python train.py --hidden_size=768 --n_experts=16 --experts_per_token=2 --router_score="softmax" --balance_bias=false --init_std_router=0.0086 --vocab_size=8192 --norm="rmsnorm" --norm_eps=1e-05 --tie_word_embeddings=false --optimizer="muon_variant" --beta1=0.95 --batch_tokens=[32768, 65536, 131072, 262144] --train_tokens=1095000000 --max_steps=9742
Below are experts of layer 4 (counted from 0) of a mixture-of-experts language model. Rows are named router (the router's row for the expert), gate (a neuron's input weights, with its number), up (a neuron's input weights, with its number), down (a neuron's output weights, with its number) and show model dimensions 384-511. Each number is 500 + 50 x the weight over its row's rms, rounded and kept within 0 to 999. Numbers have three digits each.
After each expert's rows: "mostly gets" lists some tokens that are sent to it at least half of the time. This comes from a sample of Wikipedia text that the model never trained on.

# expert 13
router:449453573486541588550513506574489559427627564511444496458508556572455464512419491482532536506458497500513616483479427457562528480495392531475448549508499415485475531456568472497526496443498587435490448522525451513540475487515481505488455479486567560575546398501572427477499508589487434571567547522492436558574499471472507452468466592440497565530431532411442457460534519545387516524534
gate0:545518514479542577499465539504476476476527561590480497541495514527531601443521503549488458590430402480622474520440465498544457448457426465452578451500592501498516497520432563460490446495552509507596501498501493533448450507453522593484452607558584432456573532524516578584547498469449564514474412479550378431496502569447432419503480470484545349443531544535531482401477499495546566507497
up0:575593503482534413405488545447438426465429458556408486389635565484547463437559541500446458594556531537468505555490525566454468509542512530412466587597501439486505508453497464588488473446630491619515409487487500528510570522531445494484446466546504446456467472463535495482517505486513532482498402539447485589497496519539541470491509513533544432425467517530521584544575508479471454493475
down0:544516486557435472503521634508530470420491522579584452475514438545534431519478493612485475535500545497548417558550544507589480487496520483570544568562433471527498536467584497508473517529491517564498435502534532451474464548501530413583456468496510544477447565529543517474412405581538378484490481496533481491496555456444472538442605452449494451473503492397485556540522508525444577482446
mostly gets: " l", " Y", " Air", " high", " later", " ab"

# expert 14
router:420453514475448545543477532570494585460582538540471526446504543574431468505417479501508488520458490516455580513486471466524517503491376446498441588520608466492470543471539467486522518460481555434443481531519425532514478431510466507464437436500460543529538419481463454469471472554507405561550525527493436583587399456478524450509487579496498528524425553421433493454532515539418549496514
gate0:506462392526551421510362433467531569481478547424536533519454457430613476514452526491526496540517519534469472520452598435451585552554439518491525552563545603540538478419372490459538506522492473564465457546569497467450484528385537536493417485521476528425500458527598491564517493537455525446522514468508518509512448489465443444446545431504460548479460449501522567489508552550533551495545
up0:533429471506508575490529457481484457501559458524577488487508512433521482522518477519411456572442508427500455470580507531521533554532635452530458508489546546515473477455492506424464519494542489493467404520500488416477483482408498472587476552526489484496490532504515492483551482455541580480463620530525430512508473582463536439533559484550523507412377419573539503538522529481491533463533
down0:541470558448574455569469540472465510491590544507442493464525545489479459396443488586485521499473496513492468459534464523481521481545368564458534513401455509452492488535537616455477568502476431455498462545581563578492525424459568480450560553413416615570482435414527451549572547437494566476464597469512440525459517423541484433457500571451503544465529484500410572416515535531465556502418
mostly gets: " University", " during", "In", " Sch", " Bar", " Party"

# expert 3
router:448478570458475556514505491566515557439556546514464525471540570585445477487412485485549510499450480505482599535472456374498506523521386449508441567495582490478461524548543433504540527480506556486492471529521415532505477478500478540462424452510477541556542424524478461465514477550531416564538563537529430587572432521482552453582476546458496470517419512415450476448535511548378553499545
gate0:480506553469483464434536493514493445509466460467475523448460511549460460457397447512474499495503493543479543457561483458458558444518496480576491504421426436484568535547493542503507452454434477485559505496588530500558547503458519530638414519387532478500475499600566503586540488514421498524554490496445465552492543507528424500571478546548413527535434539550465463461483539516529388487433
up0:521499594592420457577474521522480542507423515532523550568469439531502526430444383522540500508530526462568474508517504548393470484489472549549476522519439484529463506419482483492352511551460465417526482499568549556477502558496519510498593429471457567383530511469488620494454456509463539598458509474506453493475586508517441496496472465494460545518567435463423467432499412590436545488499
down0:575511485517549397491493514585495500470473488489514538429558618483468362484460453484490487436460654567444516502522472460579491504516582457446516496450446457448458474533513563523480577459522458522516513506503430520531489478515479541494549562517460478524509436481504516570539543431410518490515432472539496425600473486467447639486452519449447584554539541482532501507503522491492556430441
mostly gets: " He", " Ch", " per", " who", " King", " known"

# expert 8
router:456452547496483535515514482571516529454531524493453458465519523578433483536412482487604500497488466530526560501473484534534524509533389510473433565519576464514433541492565422536522500439506546425493481533550461552547488458515452531485431434485440511527551420502504442482506469583531404568554567539496445561485424476480531448515432625457463466496432474424438457432512467564392507488560
gate0:491400533465461490519637519533502462543494403475424611547567431527449534479444612495450519507428552442488491496465503477522528410421346480555580516496566501474523514463524557504554482552424541504462455487463529547598609535505522496540560508570550513499490449484468512500510470459495497439485553507504484543426468490499460516401525439528531572456500506584479502533460505475530408474536
up0:494525458426502507541443545559428495507502490538447523495513460569385444538481519451570601449448585500577420595542475562442484472430527589561483414495461523467438537506502529542434517483496478501528434517551495443512483481390545571559482372520595495426457506544500522581508488562528564449473468486485498526529540460561533486458517492561489449530517466548489556500495491470520558430532
down0:496493486461495517477515490575499521466455515579424449579449577524574526573546486469527530450488446537516531533436481555617541559585437489479458515514583421542502477460478480515502444544569542586455418438438530542592529419488553510596569502502548430447564509451454515542465485462514516506444507485531507508567481555497483464513432557417453454577548599482504549488470411507531476635560
mostly gets: " El", " Ag", " al", " Los", " aff", " mod"

# expert 9
router:429477552457503558509510518546484549477548521530459481470525597560456419517410463429565508509472512523501634541511452475547538484520410409506471555488614534480496538449561479503553535470506541465475458516518451522548477455507469527462469476485505535555581398478496511471476503551545389569561511542492437580532389499470540471534443592465507558493425511383412474460539462535444524515569
gate0:580535466511526532490514494471489479490472532489476507518526435503512481554530486550480583444497362655490630572524404437399485475454555473524464479554426484461517490413557454429491527456490458473481487490515464511539424568506527532546502491443483447429390503473540555522473437531526583502449420458547495454481483548464555532534484553470555504420473463509467580505506430440537450515591
up0:460530534440550418462551453585643598598538452545467440482464565451466521421496408611528520524485498537521618603558405515462455517458452512475401472529552537344466404549542465563657503468585505445526526459498520505471523434585489490475474511427504597475558484593571539527508480580513480540502577528490515499496492526584454554565473504482522434469555493426551635450524475460532448464453
down0:456513525450588484510441570591514503440464517497348434404559430444579421563599530476451554518524502474458458478608558427458529522465478582514442452472569486543428548522456496521530468458515551441462506449560570526450445474559442412514582577576459411617609508421493527533566496559439544547528611517496568535476538498510512404461523451570440452549479512474551467526503607433457457535472
mostly gets: " University", " No", " not", " Re", " British", " Ne"